{
  "num_hidden_layers": 11,
  "hidden_size": 192,
  "n_experts": 128,
  "experts_per_token": 4,
  "d_expert": 64,
  "d_shared_expert": 0,
  "hidden_act": "swiglu",
  "moe_layers": [1, 2, 3, 4, 5, 6, 7, 8, 9, 10],
  "n_empty_slots": 64,
  "router_score": "sigmoid",
  "normalize_top_k": true,
  "routed_scale": 2.5,
  "balance_loss": 0.0189,
  "balance_bias": false,
  "router_bias": true,
  "init_std_router": 0.0182,
  "lr_router": 0.00166,
  "vocab_size": 10941,
  "norm": "rmsnorm",
  "norm_eps": 1e-05,
  "tie_word_embeddings": false,
  "optimizer": "muon_variant",
  "learning_rate": 0.0104,
  "beta1": 0.93,
  "max_grad_norm": 2.0,
  "batch_tokens": [65536, 131072, 262144, 524288],
  "max_seq_len": 512,
  "train_tokens": 439900000,
  "max_steps": 1811,
  "dataset": "wikipedia_en"
}
Below are experts of layer 6 (counted from 0) of a mixture-of-experts language model. Rows are named router (the router's row for the expert), gate (a neuron's input weights, with its number), up (a neuron's input weights, with its number) and show model dimensions 0-191. Each number is 500 + 25 x the weight over its row's rms, rounded and kept within 0 to 999. Numbers have three digits each.
After each expert's rows: a language model's description of what the expert responds to; "mostly gets" lists some tokens that are sent to it at least half of the time. This comes from a sample of Wikipedia text that the model never trained on.

# expert 53
router:475491517478522548478503523487482492514509498509493504516487490516511554501514462557485544540479478493489504500456480479506543477535512521465528479486458512523532526473486495514543468427461496505463535521493473504480551477537516478502524540494531514531531542503518517484531483489497488499509542482514508512501477484543548469488490491502515476510501507512504477505493489481538507546520472487508472486512516487487480484506514530449537476469518511537504486476513510498547479533516532511495463566540525481518513557501522521493501516460475438499528510510519521527514509520500505529
gate1:500495503491513508481479514529498497465506520491519494527493544522501486492482456483515527527515500487492546502455555516510506468557519478518512517510500551526476485521535454519501486468471518521458524519524418467514496533549442493496506533491534472530523509484513524535512529524501515477518521484488464502503491496495497464520470504514527471500516541504507466526477475516506489513481503497485544520490538467481491480482484502514499425508543537468472470464528488495545506482502498514475531458488536497522499463543484490474521519490503477501522473536465530455477504510497520528
up1:486496513490466481507506516565546505444521475482484507512524509503454502511492499494501487547450502520485492460505519467507491518464470468515507505462504461457498463497503478499492490493516522485516502550528483463549505448516475507485513499490499535480497465514520526528462479483489504504531534455522476515492520504474518526490511517505484494496514511477556442506500508499507552521473501494484513488498494534484533484492459483481486507450462466499479531485542509511497488532541520492547460518542501550473492497519545529562529530516531520542487493505528518525483493519470527520
gate2:447496498490561516518510525502504464491496440514468503519476461478511501491473483532497523495484508499504495497503495528487490494508532516469486455519493505530492504472488485535519510475465513483525540542508494486466504490449519487471456521512484493517530472515505504542493474487419571494512491536476472517492513503505535499504513550480515497501512503504499459513538561487513503538517537497503496488503491537445524521457478486499528471471497499501517490510515502491530482502482524489464458539477526531494523502433481510525472533545500513502511526577498479506484492498482492537
up2:484537454490460497480492499473480542480476498546440516503527459475502473521513518478496486453502508522511487475526520459467513531542496510496525499457497489456517506507500521484496514507497494492431477530481512499516525558490502505530506504513454477527511527499501470509521510483523476508515489499517505512484490533523481534502513480459465526511484509527467539505462478545508495514510527511516493494498553474517510520555536544497474536488481496506452506474448477480491545537492498509510516498529504428511472493472494482484478501486464505466493441473489478491433481504495491499
gate3:499487485484502531526486540517499498490521478512566505471457456493480487526515470495487500485538494491514590521479478516503543543529529541479534493524461491539475502485475503504512542478506512495490525520511538490515526511490516494506493518530472529513511475480479518525510525516468515505504536493509495497480545481532525517471493520465513523528458526504499492516462505496497500515486505484473434463507550525513493463494549529502488510496552546466457542497473530508531520494507536517491482527486472511511515464507473518487450516546502468536494521497525481493477515490470529545
up3:498452530464496518440520477510509494468463464474513520520495437512514516468524471504473524508507547527482451508506534500531485502490520491508491471487489514526522488474509540549456499532474497530516529524475468488534550512518498458507507511500475490512548523515508532530514523524511490484524469533530462515496485463498494468487487476507493518515553518489456480490485465491513443553466485529503465519481523491492498481536478507476507494499452503470481493464491534523534505503526464498506527532557503542509520500488537493509484544481461500499513528519513480504518500499478457519
It responds to: Inner word pieces ending in t, d or r after a first letter, like h-omet-own, s-out-heastern, anth-rop-ology, vol-unt-ary.
mostly gets: "cont", "omet", " Ent", "osm", "istor", "mosp"

# expert 63
router:496477498458483504463483481532509464529474513481509495507526460479436550538534479549471442525475499536491502515528505497515456507541499516522472498469481458523496574513543463541495523490522500487503496524484471475507494510491520498508546484493488533507545542544455518455522526478496461496484471523507516494510513477462498481474497497497489478501526537472484475511494509505497488512501474512512493523524491519502499477489489504500542519497505542556509541481528481501474508520485525524498475485473516468513460481535520482478473526526468511500514520555533508514530471461521480535
gate2:517485501507474529495501426516497532513454492475542489494452503505463508519504498513473523477483538474476507501484498526509489513485463507531493490422487456494467488518558486498527502495516468514497463494505483463513525530512532512513519492531508481518513489503521522447531486500492500547503443494486484475484509490514498507491451547456530488496483491496533496490489495546505519532500497524523522507529506493467478487491472548473527500505503556451523494501544542521435479496506489522532520473496474526499560497486458517520482485523524528517508537496520524456510515487489543494
up2:533474484488471491521506482536536467492490471499505457496495459502455526519480478490507431491498528518438528488472491484540491504486464502537492457504529474455521505503493464489490499521460472448495492488493494487500480495475521466496518529539490542514517476476497520473548502463498477497541477506517542501470533475523495533468469470502504502486505525505487493525475503503513508505487496558483502471546496472540528517521535478475484501472492489514520481505489479492497440469464524516499556493548493519477501527514469523521534490496455470484458460491524546512509495523461470503
gate3:557488482533525562502510435522484502491502479523525474481492518506518516481510494515475516530552531539524467565469487507499552503495512528487514494467512494466495513473535451522500501510468473523545496508499519478490486523513512493504507483519492486489511503525523509512503497494472465518522478520493469517473509451448474530474507539497463466518533504490525446471492496507506543503461482500512533542484485490496540487512466515484521507485492510504496458459523507519472497484508459435540489459508526515488513493522479541531504553501490507482534517484484491504535489450542497476
up3:493456500541495473536490481480531463515501476549509474500521459507481543496452473547535511498480479519455502481506500502496457528473490496500475490521490531517488491475484531467445545505532495495509551470462528541502503510518494511510494523553520432508522497513441522494540515516448528510487503477494496492466489474504482486508468485466500494528482561477470513524542524504472492508518508536479531513513472481524532511492479471513518496483467478488460490548518481542474479480486484499515460496514500496547476478523534538492459510501496488518517478514515512518460487512470515501
gate4:463491515512470523477492468498528491491498489498529480475564443484528509540544485512477506519500466470525548477507498503510512514532499475529528505464488540489465535535494515473501510458494491489480458480469511527530471509500504505448533499486505513508478507488507452499491464533531501497512458520485461500523495487473473454497506539512491512477477490487514510498552515486458510559481510486496499527531489494500482508494484531469500545486503491577461529509527523496532487464458497529533504511476501469452484474485549489488502521496493468489471472527542502494528491469520462542
up4:508520474465498473477525492572472484482487486460501513528498469497521529474483449523489552466483471477493485486512493482495521513492500514521525515500506529501472496498513521496485484477520480471475525529495498472541463489459511492498561501467504528514432531523510499457481498520500495515520520486496499507511444530546464467517506495505506502490490502551487505518503491434497491542474489491464465456478447516477529538488473496506523517502510564450487504486506500489478456483478513500504542515498549457507504459473500444498482515485515495502472485527526478488480527537503519523
It responds to: Pipe symbols opening table rows after line breaks, section heading markers, and month names in dates, such as October, July, June.
mostly gets: "|", " Phylum:", " Elevation:", " Turnout", " October", "==Biography=="

# expert 50
router:510473485474467508529495473511511499514472535529507475509463502515472550535523487536506485527445456470504501482464486495489497500510461545486504491502472505506495527512505435530510513454509466455490528505513460496539496487545489523441510530494543537485477494539467516508487472527496505516519496502513573473491467470527549506487459455474518496493485481515501467489503551513504496460480471516508513528530543486536506512468511496497526513482470501533465485482497507499494491539513532490522503513515508507521444480478517482496511503489521508469487535547551511498536498491493523543
gate0:509534523471503491475495538517510503509488489484481504501520513499498533470498520529484483509484482457485480464458477527482501548499487496503462503470474444535506492486484502462484497488480508439514505523529506456543496512485517494522520534521506510444488494511481504502501495502484504498513488502451492497543514525483530512492508467485491521516523516482511478523481509519508495532538528527549530498527536500509513501551479507471547461545471509554476474537519509469498484451532490474521495521503478528517510491558536531479480495563504527501475482502491507551574548458508481535
up0:496492415483529498516539486486502554498482574502526466476479539487484512478547461537533485515522476481559547524468484502499514516499489507505520505509522528480504508482502508520539520493551522510524549494490493461505526518511496505501505521497498508507491484493475484534475531514539518511522488506473503465507502466440532495468499489480514481507519516479492446483470529496496521461522516510497501512485511512512486509478518511537498505490502500502457476498532481527454527576472479557476478493507532498529512506533486476517497511497517473512501579525487489524470495510470526496
gate1:550523516507489535511479510476497536512509476523481495505470532507500522512501484523479519485498477479435520512490465486491486515479539503515498562518494454508528487469478470534518493476519474487478538517517521490506472541525525485505498480516525554491524490469447496513476468497477532498461530528497479495512476551495511501438509459438483498511506515532511496519546475487487497486526426474500479475510539492517540533520524509503480499506474557486495488521504475479498446478504510484506444519514487533533483520499489479519504461536476520531529483519516480506492437492514514501
up1:488500499505513500496517466517451502537477510505478527491490499463508483507496492542510502479488441542477520479509457502535513499521488512463519499513446468515476506507461474502508513485480498488493534517559502496434498473503514509480475479481552487499516506481440465536486497491541475470492495469499478480503528505490516523466480516498487493554494481541550510531508487450480455532470479516529533545506495532501538500504482479496478515469519527559543529473489482526513512531512501447513510516476512496505514479490494438491444485517506533535516552500513509494500459486481506494
gate2:462444525471495532477525508475495500502477506544479536525517516465479518509496458519544505478537504526505506535499485519467488481508508522490462502510502464493475508547522502502503515532507524496487488515475498450519464506511525488510484514513507501516481526470474473463511494536522558554491458533490455467472497475472459485504536483512504487517505526520537494499493500488504462462448500490470490499513471446514477534500515472458443513474474534469541454477528496493509506497521487525512470510463506481504491497539491509511543479505538539509503469479498486456449516487500491562
up2:524497506477484459535521537541520495482485507501520496487514502468472482559522515441482494496521481533506499464492433438520545509468531533513489472518459521489513503499508494502480509518518492529458513480503505508502485462528494490503505466483454510482472515474486507570495523484498527470510515519459528507507506462514539509519513506537497483482490518523494476493504501498459515473502500436508501534485481475515495502485488450509454494489464531515474477492516545475487475500566496502491481509506527509539493468505452507462492514481517467448473514521474522553497472532477531478
It responds to: Verbs after subjects or to, and inflectional endings -ed, -ing, plus particles, such as increase, resulted, causes, leaving.
mostly gets: " give", " get", " grew", " changed", " moved", " improve"

# expert 61
router:508463469512521507505494475562483471553482505470517504489490489505482522553514513492492468505467478464495522455495542484531478484507450533501486479515476529481505491478492481516479530500513486482466487533483503540509556504527537494500555493521510482513469524506461491451482497468497496492512525503509521458518530454536512488444500466442497485498502532474511467504509543514488544485503513492515503550502525449472486479487517498515528478537484485512483501458540516482489499531480515527494491526498533505509461513504567533500500526480488470523503494518474519517536477525468548533
gate0:532473515472511533490478508495501496509459477503455503471506480501528502563495461482517477485523465502504513518546528521517479498532516534528491535520506491524478502525541506487532548549481505520500459475513502515516491492491506489569532481526516488517484523532521509468488512547481531501473554509496510495513471493498546472492537493499515509552509482484474496498517544501476499490462506529520532537478497468455525546551510548479480515502464509507493502516528495526500463488470506499519507538457507519462452494523531501540481539503537452493531479488519513524508510463516492538
up0:495473525522534512493536475462512510440511496558500499528516515456479498514477478490512501505508557441498489475535492472489461467509497520504526451500505509467550501479537525518536494507522499534466481491411528523461488547482508488479542485543491490491501474509479524476509509477504517487527528498528501507506496498478526498516480469535527511497455498498538465483498513487467537478498514519540509505495522514494489524474490471500538501545498488550445475485506516508513478496492538535508505500479499545499457491558490522529462498526510485474505477458508535522512511525494510516
gate1:524518509496575531508489517519459529504490482512486550506510537513521500545511502473479485481457513445458524486514488456511498496483496515508474495508533534498498473503499464499483522486506504484488473510478480472529533486498487505537511452486514445491501468499512499459475494456487483508471540485485519494539492471506488508517485515478503517526458503505509491523510543462480560433500470518505495528501490490504481490502500495532497475532574506514511485475486530543488490488481496509472517513534523489503525552562489524497478472504488530521540545486488523517523479441468521462
up1:467505488518531479524489502515535508520505501483521490518482490512486497541481467555476452500490499515538503508500499547500493521496453511508492532531511498488464444503470520531482531482512545478483485478503497536485507516504524425514518479519448479451507510532516564523467489492482487472513517513523509456510526459511509477487505483504543509551501561531516513415506500522459489443501473495540545532510520516469507494491506498478487469538486490511486552494482490488502513546492504486462517522498506526482490470515491511508539460488464488485500506527530514493497499507506511524
gate2:492487489535438499460523546530535466517502498478472525438507471489451498521520492487525465565526500503494505516536530514516512491517479516444491464518465567513509523521487503488457495497483455520501516489500522548485508506487506504507549541526504491480503491486492469502498526496540490467467534517482447465544507468511500507492517537492506542484450481487486498529485533496509500520504531487470508500485561531535495500488488507478506502494491525516491523538531514507504482479496527508506513549468473467495510536528528541575485508475512487506495511483524486488510510525479512527
up2:508567514519491487524495488470527490508500515524496542545523553471496482436490506484498525480472477517495506507476511447485470553489497506518498527468467495566507498498510540497464543499492451495480505543519477506491519506493492502497512501470500498443499524508506462504510495552477518483498525508497482484482504497481518500534504535510462529534481483531488510460495472504516463500514480519511451425493500497458519528512492498536460516473545524474514493498465463529513521483473519556499479522516470469483476480500539476516532491475529529510515503541514499518522507489553512520
It responds to: Nouns naming kinds of places after a proper name, such as Street, School, Museum, Airport, Cemetery, plus compass directions like south.
mostly gets: " Museum", " Street", " Airport", " School", " Township", " Avenue"

# expert 32
router:480520488454506490483497516511482522500502498483539452503484496514487560566524539495496492523463501469502511486514503491478506498534484509494506514476509491508493522513518485518499505484508461506487511515566533525502507467541526542523530492534534562511470532485474515505513477509480520511501518552523520538563501482503521471494480509495505486458482559465469496534512493511546516496529451473480462500510479489486462452447487494497498453471477514495506522472465455500524494525501560482481519550472487493530497516531529494495510502502517514478484495506504500540514507509488516568
gate1:474508523493480522520484503510466506460521488529499508483488480520532466514514506485482552501521535484491474514519521501496521530534496527509473533487515483513520521528472516484480467462481507467510502501480528477479550510497530489518497494466522464456454497492494511464474527505538476527493562481543534454474468484499467495481511452498517474473511549507516485505542518462507482526439437495448519533472466481494460547485529482503509462471510495510496538477507530485469490502505502532552505465510484465522490483529492483496511475537552492535483480480511508498473463496476499493
up1:471503476505524525493483512483483514483527481529516501554503516500506465471487526490503456476488454503500510495519496515486532523514514461503519466470512507495500551504561484500472497479526479460486543581524551494483529499515464486488503561458471502490520460493517519510479460500465471529482460517493460493493506508489482502531522491489507540515481523519495487490500456502504522467485473453535521526503512498525556480510468501522502474519507457507551486483498454503496474514514503515521489499543524496470517468513559475448498456539505491503501517437521480501510470493487501507
gate2:464430525518508498464493505500495527534478505502488451496493483510510492502526518534468464484528492506488499512506491505448492517505501517481457539483492469513512488496487493493496504505452502584513494456490500441493499485454549518485475494514520501465515483484485477484514520465428551474488481531521518486490499505486515448493481471535522477474533523495494464459539531475502544471492496515476463547523431526515496503485486529488537543461507484516489516548491514510543505502503496501489503481532496515480500492483485528475483493442510532508525480484525509497520507528524502490
up2:502468493500526505477497542528535532512537490500537532488539492501535491506523470474513501521507502456465489490512496493474521480492514488465491483496506474470479536564508522515498498499507493492503521498459503520545554496505468488472466496504539480506529469488499576510504511486525488511452502481471515512469569495498489539520502500509493486516519454438478516474541526540442422496460514522446491510518488513569475511500547506560499522525481473470500506501521507508528515513474515511490488490506517504527497459488500508496504478487524481497522485520481507485502521526499483465
gate3:530486479478526499520508485454487503545488461481481513511569535443494543509478543481513497531473484505515520524482485476494490513503511471490553539519514499515428482515551508478522471460507527507459523524541501467525508494493438517517498522516515518483480513503492475494506472479519518459500479519510501488486487492484519492496516477524510497509503471520528482514523454517491525463488501514511504539471589508508449519521436488471513512545532491488485527555532507502498505511488486495464455522469507514475514484531530484507512480490501491509479513495534506531487499519458505533
up3:480521466477531512541499467533485501543520468469516527541502489478493517523469479471510485465532414534504531517542512485456508492495540532477484509536470529480495493516485506467505527468490449551517520475498493499470511517503502518496537532511498487480467484507496475504490509483516522513515496462520524464526523471458515506489473545519497479492528499513478470488503454549475485482474483505525469488535515529511520477528530526524530510537495518560530503477470526515512466481517504489489492525489504484509492494494538510454521546517520545459522545527483518501506544537496495523
It responds to: Pipe separators between numeric cells in sports result and standings tables, plus score tokens like 1–1; and aged.
mostly gets: " @", " 1–1;", "–0;", "–2;", "–1;", " Pos."

# expert 14
router:457511458488497521495534491484472463510508527493533485524482495484496518520536495530496483537485501504509490538498458455481480504530509527545502504497514510484466502479533454515524474470485512524521500511535482524563505481516522493469520480498496516554447524501462514455536462552473537493504477509473514536477480473512510480495479478477542486488492532520482455513522487508533487541534443520533474518486491477486523498462523512521543499487531525522508490496521523512504528516493524446454452496518466507495479514523483546527519497481505494521507543531530533492522480491475534528
gate0:492489530486458537539515499485496453514539510499483511520486474500507523510513484486528494514459528529524542504481474484509504490538497542537472486489492489496503505524520498472484512495464515488521521499531466492508516484520481493459538510525523502499535511468435517516502468502545526520534461528460483478534489468515510504505512468487474519528487549513526502504514480513479485493441483491507514462457476469479495507543480518510463465477487481506435476478515541518487510524501477450497510489527505509472512483474489528528449509579498451487500496540494541518523506481500479561
up0:464518493549462555488486479506496500484494519457540478507542496503510472473490562520547496509515493509505472519496488506528473475548497481494496519492490503489503515508490490507520465480454475516488485523488513517504448471515524523526526496451542557490546497499547514485472479486544492489486530470512503514499530521487504499480537481492518493522516547467527481521497500511492475558473519475470486488510484521533511523485545536501486524548496511503548533590522486481487487509476521490523495506483520529498545497493461477494485524443509508546523518518492527489483514467470508504
gate1:466484511507541513497508510493495487484437513547512513567498508533483442507517476516499481509498488533454490511488473490438491561529502512515520487519533473510494511479468463498515522492493469492493493515526494490500505506506503534488509506482530422524511501513485536453501497500478520514536493493482491535461471516539494496505516496493498494517505508504501484430479504456539465463496514498463506490520498496475517505497512472544499484500539531508513521491467511524514507492528507472422500483528486472457530525483482474530534492456467487519498534510493531507493518544507422505
up1:501499528481538476538461473520471489478501455479498486475491487500505499499499477481525521518498512480518499530481503526531493523509529488514441556524519507510528517500539548509482502543499480503501482539523509536467514521484485500458504519553516518501524556495497546521502511518497477515524473487542522492528529583493540515499518504527527514489517494503517549476581498516553521470535479510456495504491481479501521499486489453526518522513480473474489498484540546485510501515497529524518528480503509502522467507474489452486485523551495497503485486461479523545486521521508461493
gate2:445489506507513488485516521481508472525516513472499517494502463418514520516503527514474498542484489517517469503499480492535519517497492516528493471477455511555536494547501498524469499509491534506491532467529513471540493542529488469458467492511529479473514473473445516490486523540431524497526477536503492483507524534536523501505482506466520506472488504520483504471507518461455464482461464514485520484558521519482492515520525499482538523481484492516538493524487529545513509496490482541474503491499454493473504500497495530506492502503477514540432508482511566492480514490487499506
up2:453514461498536475494472474477538517520458504455563509456514520528510477460500520493502485489474545515479487522506484502501505488482523513504488503507543565493500508499485493480526531505472510532489528495488502520539520497516485503492508505516452505518497515461500520478465503524521462508482534481550511532456494542480541480483452513513498554497474459514473511504506486499481517528506493505548490477485532492490519472470535542485506458486500480502531465523520470510506496487502484536452513500493511528534493531539503471430497511470525534462445486497547491474508499474505469480
It responds to: Middle pieces of longer words that start with consonant clusters such as p, ph, ch, st, as in taxpayer, telephone, Philosophy.
mostly gets: " ph", "intend", "-p", " dep", "mosp", "coh"

# expert 39
router:500502479464504474522469473520463462551516536497516472535458475490466479509515493511511493505487473479509484494472500466493473485525501542520474518496513496481509498536537484555495481501494490493454505519510494492479503500520481524514545469484503500494482553513456506446477513457448501537500507501519542489551498497515544495437487497507532482470518541498513447479522519474505484483529480513511496526525505455494524494502564508484494495527521530475501478458528449497477530528475554494467507508495504471487504513487501500508472519524484486460473519533528515493568518460493528518
gate0:508497522490449529482454515524487500485492492480520493496463491486499478471480510539465461492493536489463519473504487503469494526508492534537525495499527503499505495491477478533502482519496486510545534510487497523463519519533510463546503519471501498453496510563490519514495499518573510521510495508517502488495489516506533498452477467489507470479520496473474484443474498492533514483509507533489500536521539508485502485547502501446435557524504559506512527466538484521508476513498495465552499504466498493568484467539502545550529478490513499500501505484508496513455491503486510539
up0:482540506501522521497488515486491453467503473481517463493450489492485482499528534466463511480468511462496498501488535496518500501514481500500445507511497488496460459510426511518483508523450473484501498471503502478456518516509490524515496519521487499467513476495503514547488516498465479546509489493469559513497518493485491484462485551491502488481461471514496502496505516493487417537521507473477523477492490489515522521504525522528478525518469461508546489490493482520484448554494501554504501490553518458462463515445529509472465499503542481495530508524520515481489546485497499474
gate1:507506500492498474500538442452546496471534456548500511454496460474482527553533492492517529514506523538498509527524447570489503470491500519502504484470524517525498512504483498479517468484501459497455512499562461504507499509506525531488503522501445470502503470474517506521494475494516512524493517501495468498463497496478498525518529495520518489499499480515556508486486481537496520504458495545480479465490476483509519465519516501509491464490509504549471526515521442494505487504495505532503490551500543488528502499506494492491450486491443453511492486491443535523464501491453484500
up1:503433535535516534480469498472532487490530509527533477511450476485481473527498544519518490485519491496520513500527511505546509507496479521503513499471476531505526564476523498545479549525452479495509526502484508493492483526449519483451494488509484539548496515520500508506498540526481525449489498488496547485530519532527479494456516516495495497503501535486493436543510538491475519485457538511472505495505542500489491501526490531496480494527503478497484484495490524487485484517467456466505493488504524495497495527527534449507530476514560501504465466501507483460549523504533517536
gate2:496506460541488488466528458473518509463470492498487514494496493479491476517513524504501517521527519474499470492487487493454498515471498461513476480496510464468483510494497521466475490518477475510502503506504503484488550425484516443509501492483522468531484485465485496482484476499506470533526467503512458534494506534501487503472509501468548558492467493510491507511470544510488525480532528474518488500497524479556443523484495481477492411439521516522512489525471470510500489498514438482513493474517473521533477500485509476511496450473516513541486467539473466503475479501461517504
up2:515525483498491480523451449480526495511493487448523507504517438518514485475469486482511504444466505524485497507492560508484487525489528504504488508499544501503514472535476479508501506492499500481488478490498528527490495518515520482475505507512520509473545505465500466469504471490524469494521482504524515493508540473502539517485498512471522480490535526498507461499443512502469463549554551503514482531545477499461516493490512487487540469579488476477477487487465472530525484485501510525490453494481530508450518507482479461512506578519477541500463511479470492510494513510462496526
It responds to: Final pieces of personal names and common surnames right after a name, such as New-ton, Pember-ton, Smith, Williams, Jr.
mostly gets: " Jr.", " Watson", " Williams", " Wilson", "rez", " Smith"

# expert 16
router:461504485500505483493475481514489475511520519452507476501458493531465490517520516537502491526489452489490500500471543470502480490547491541499473508496495476510503480517473478532497441483494481481458516529515480494505501524500520456490539488522527466482497538508448503446465504500487480533511490542517549511540536466509563505461453504464533479508514534508507489469535521501515473510530514495471506520526503449489491494511531516480527506502503505517504512453552458482485497546463508486486519524505543449479490520498536487529488511481483493502500555512502506499551532469482497541
gate0:476503531514509522496516490513494483517551533505528489538489471523514505504549482478500527531469483548530459490442489505508514530538493552494465506498478479509506462496519517512508514507478525512497521470504515530461479562484498473502488481468512514530485546491506492501538500492456484525441502499522517507539501534529482518486519504489460511500456551492516485521473502473508464511545511488531549474513487466551493498433481512501511512498496466468558477490532522519526516513491501459502459508521475461465513510480496467490472506502517504495506500546518532485495470504445513468
up0:498517514499493505514518529527513510492481461475500549486478549528503494529477477519493478436473465533521520496508471498508543476464504467515509525494469500506498482457508471497546498504482496458484495479515498493525464532493477449493512486524469493495541533490501547532473487512542516499523524457523548478535495531519532490467477502531513438513505494493509504571484469484518537525512488549524454509486546482543511527528529495485527488480509506528522512530509551504486505482480522525487505489499486464501540503534473474539482464474480473475533525511505491476518481477460502486
gate1:538504513545536482505480497459496492535467501477485502503505489493488481495488494493493519503462473486483521480487520468482511494513516504496492476475490547484497488512482509502484517483535492451516533508519483507524507558515480465499527466489484505476481515476498504473519539488437474498540452478523478493503486512506479522521447476513472496567467526442512455488538496527497449506528540495534475507527423491490476509535438547511547505515519504497499512524499504523490491514499487475480508542508453484494520478467461482485532548492481496551497471525514496512541479522507536497
up1:446522523513497517511461466502494496534559463538512531512482472515479510468545473510490518497505495517504474502495485486526520535488501513508577487463511490486478476505537520475481514501556456500488509501501471523477466457485494540491544488472484516545478498535524495503519486502497487528490465464514486503538492512525515512523483441527449523573512474482513518491510482477533559520524501522522503502512522482483476478516489485535480502486510532509475480501494489450457462475529496521525474491474501511510511527515500495487550495520507492469475492483480450487490452509540535486
gate2:488488507536505477504467515472477489498491516481506471485510540504475533498512479463464514473488472503489494531528460477494507502510505522491494433485539483521492506496431494508474513512536491494512498524518466498437475487493541462466532521472499466473518484476499519511504510500514500559516483499538535501526561445514498473490469465477455495537484470431513502469565471493500481513494524507486504519463470513482460535560510503507587458499523542521507516509517500521479485523474517483482503503502519493507519506508510492527489483500495533509518540490492499480514521518477512502
up2:524504509504478480464513469482477538498479467487471449504532502517505536489485462492548509526510497551481471526488468488497492458517496474505502505488504476522503550495487522505493520543469460523466470493492513480516545537517527479480488535516514479455538507534529475516492500496539523458484500518509470519517490526495483463497483522512522536482491497513502513523514492463576473501486527413496541481484446509511488479537572451517501476473493528522504466475548515455515489467475521501481494521495537504492511520493507478503523506490536486476487488505468489499501526469494491518
It responds to: Final word pieces of town and place names in geographic text, such as -burg, -ington, -abad, -heim, -mouth.
mostly gets: "burg", "abad", "mann", "cester", "ington", "borg"

# expert 59
router:450520526486510495504518426535484486504469514474500482489478515542501481507488495494483497509481473486533468450510495492493483544491464525485494526548482481519494484486517469517500484509447459489477505521529543490482507481499481503489528480520486509486503510569485524463509467524473481567478507485517542515495468476546501495471454504483524483511501539478510475479517529491549497544499512493489515509531513489501494508463550533544544456503515536542505519458500487460496527557474542522533502488503525461499497515496523475514520523542461497501483496522534479477529504497492517508
gate1:486486528561512523492489476463520497514529507525518511534496478495465507475511453530511527484474475493493508464551504462520509494528455550510503476493483493485517502492471507523453460484497464496506513485535480522487484527516537494497508459494502530496496477486502482505517512524518489520548495512497548549479496445506546510515450518481502478485464457480486498466551470464494480503488473483485515536486514489532488470510463520454478498483480458455516471483502511491512474486491514523543500527509475498526430527526503533453486480469460539481532501519527517508541475523508498476
up1:491516529480512529506500539507496470469463502488542500483512493497497489506498424513507504480516513486506490497457510494549440503510508525465488485490495525533522505536475487544474544526483506521439468500497488456516492483544519526488504485510496478491487491480481519548466527521494533529453536495491502502532484537536486511530507498468485500462539498527529530505490451531500510528526509523480509560474467499487501481518552475532525485480495484545508482477503476489497477507552540473465508497526495542524510568524517485497467470469507526497511448498475510466488496524506516503
gate2:476520513517492538540486519499541473483528499513554487517526487504547486478567458531442498542461490481526505526506468543513519522457531510485492496513517532488516474552492507539508516450489539522510488515461507525556490545505483554530462505475498518506540498490496507454480555483490502503472516481503495478530504509475526517527503524452462511492493531475539513504489530497502480511516502536525487496503547497496512458519472515487463516511522477472491488541482490513483498516518488503460445485461470497495511539490508486510538517521517486526511515496504491468489511478502458529
up2:555557538518518485469495512544483553489491514469480514512481485499515539508521488508488525416521507495484484554503481531483496489518488482499519472471508442504506524515506482523471509497488530514494515502550509515539495501482513447531474486469543535550519480491484517491471488479514525510466474515455506488498477523521511500485509531493548467481492486543517493484524477527476485486497514504473485529520478464459460514508480531536510465499545506479486502529517533493456509502534500492475488495518526530491525499446529499475467526486489506563507497497496521480473472454537495492
gate3:475502521479528543505519503516500479519485498522514500519512489466576490508440495468486502487489451493509500528460520533471484512514524508523500500532496541525481472471457445541534504494526455505507473519474545497518477497505488492488493517530504514489501517553513490473520487493517495480536494505513528482519463448466481465473485518520511481511499528497514506502535560484516487526520462487534479528487462511535524508535512503522556526491488540444464464504468477521561507512499516500547500492520457494536492502500486522514473496522481564519490495505490528478520510465503533499
up3:505538523464490475508511501497474472477465516508513510568495547510469520452455481535539505507494495512552456496522531510503487514502474522483528503476510477538481476542493517474484479533437491493515504484521504504518467507511466464509536529561505488472523491482516509458505530513515447498498518535505479499462474505517491509538475515523519478514489493507514513493490517495519520540436483497477501506531471521539523538543507526487506513486525505488501477501495469496497496515534519504490510490512542503472529457510577510510516499548440454540473486471505485515492508521524472515
It responds to: Word endings in taxonomic names and foreign titles, like -idae, -ensis, -ata, and German -en, -hen in citations.
mostly gets: "idae", "ensis", "ς", "aceae", "ii", "atus"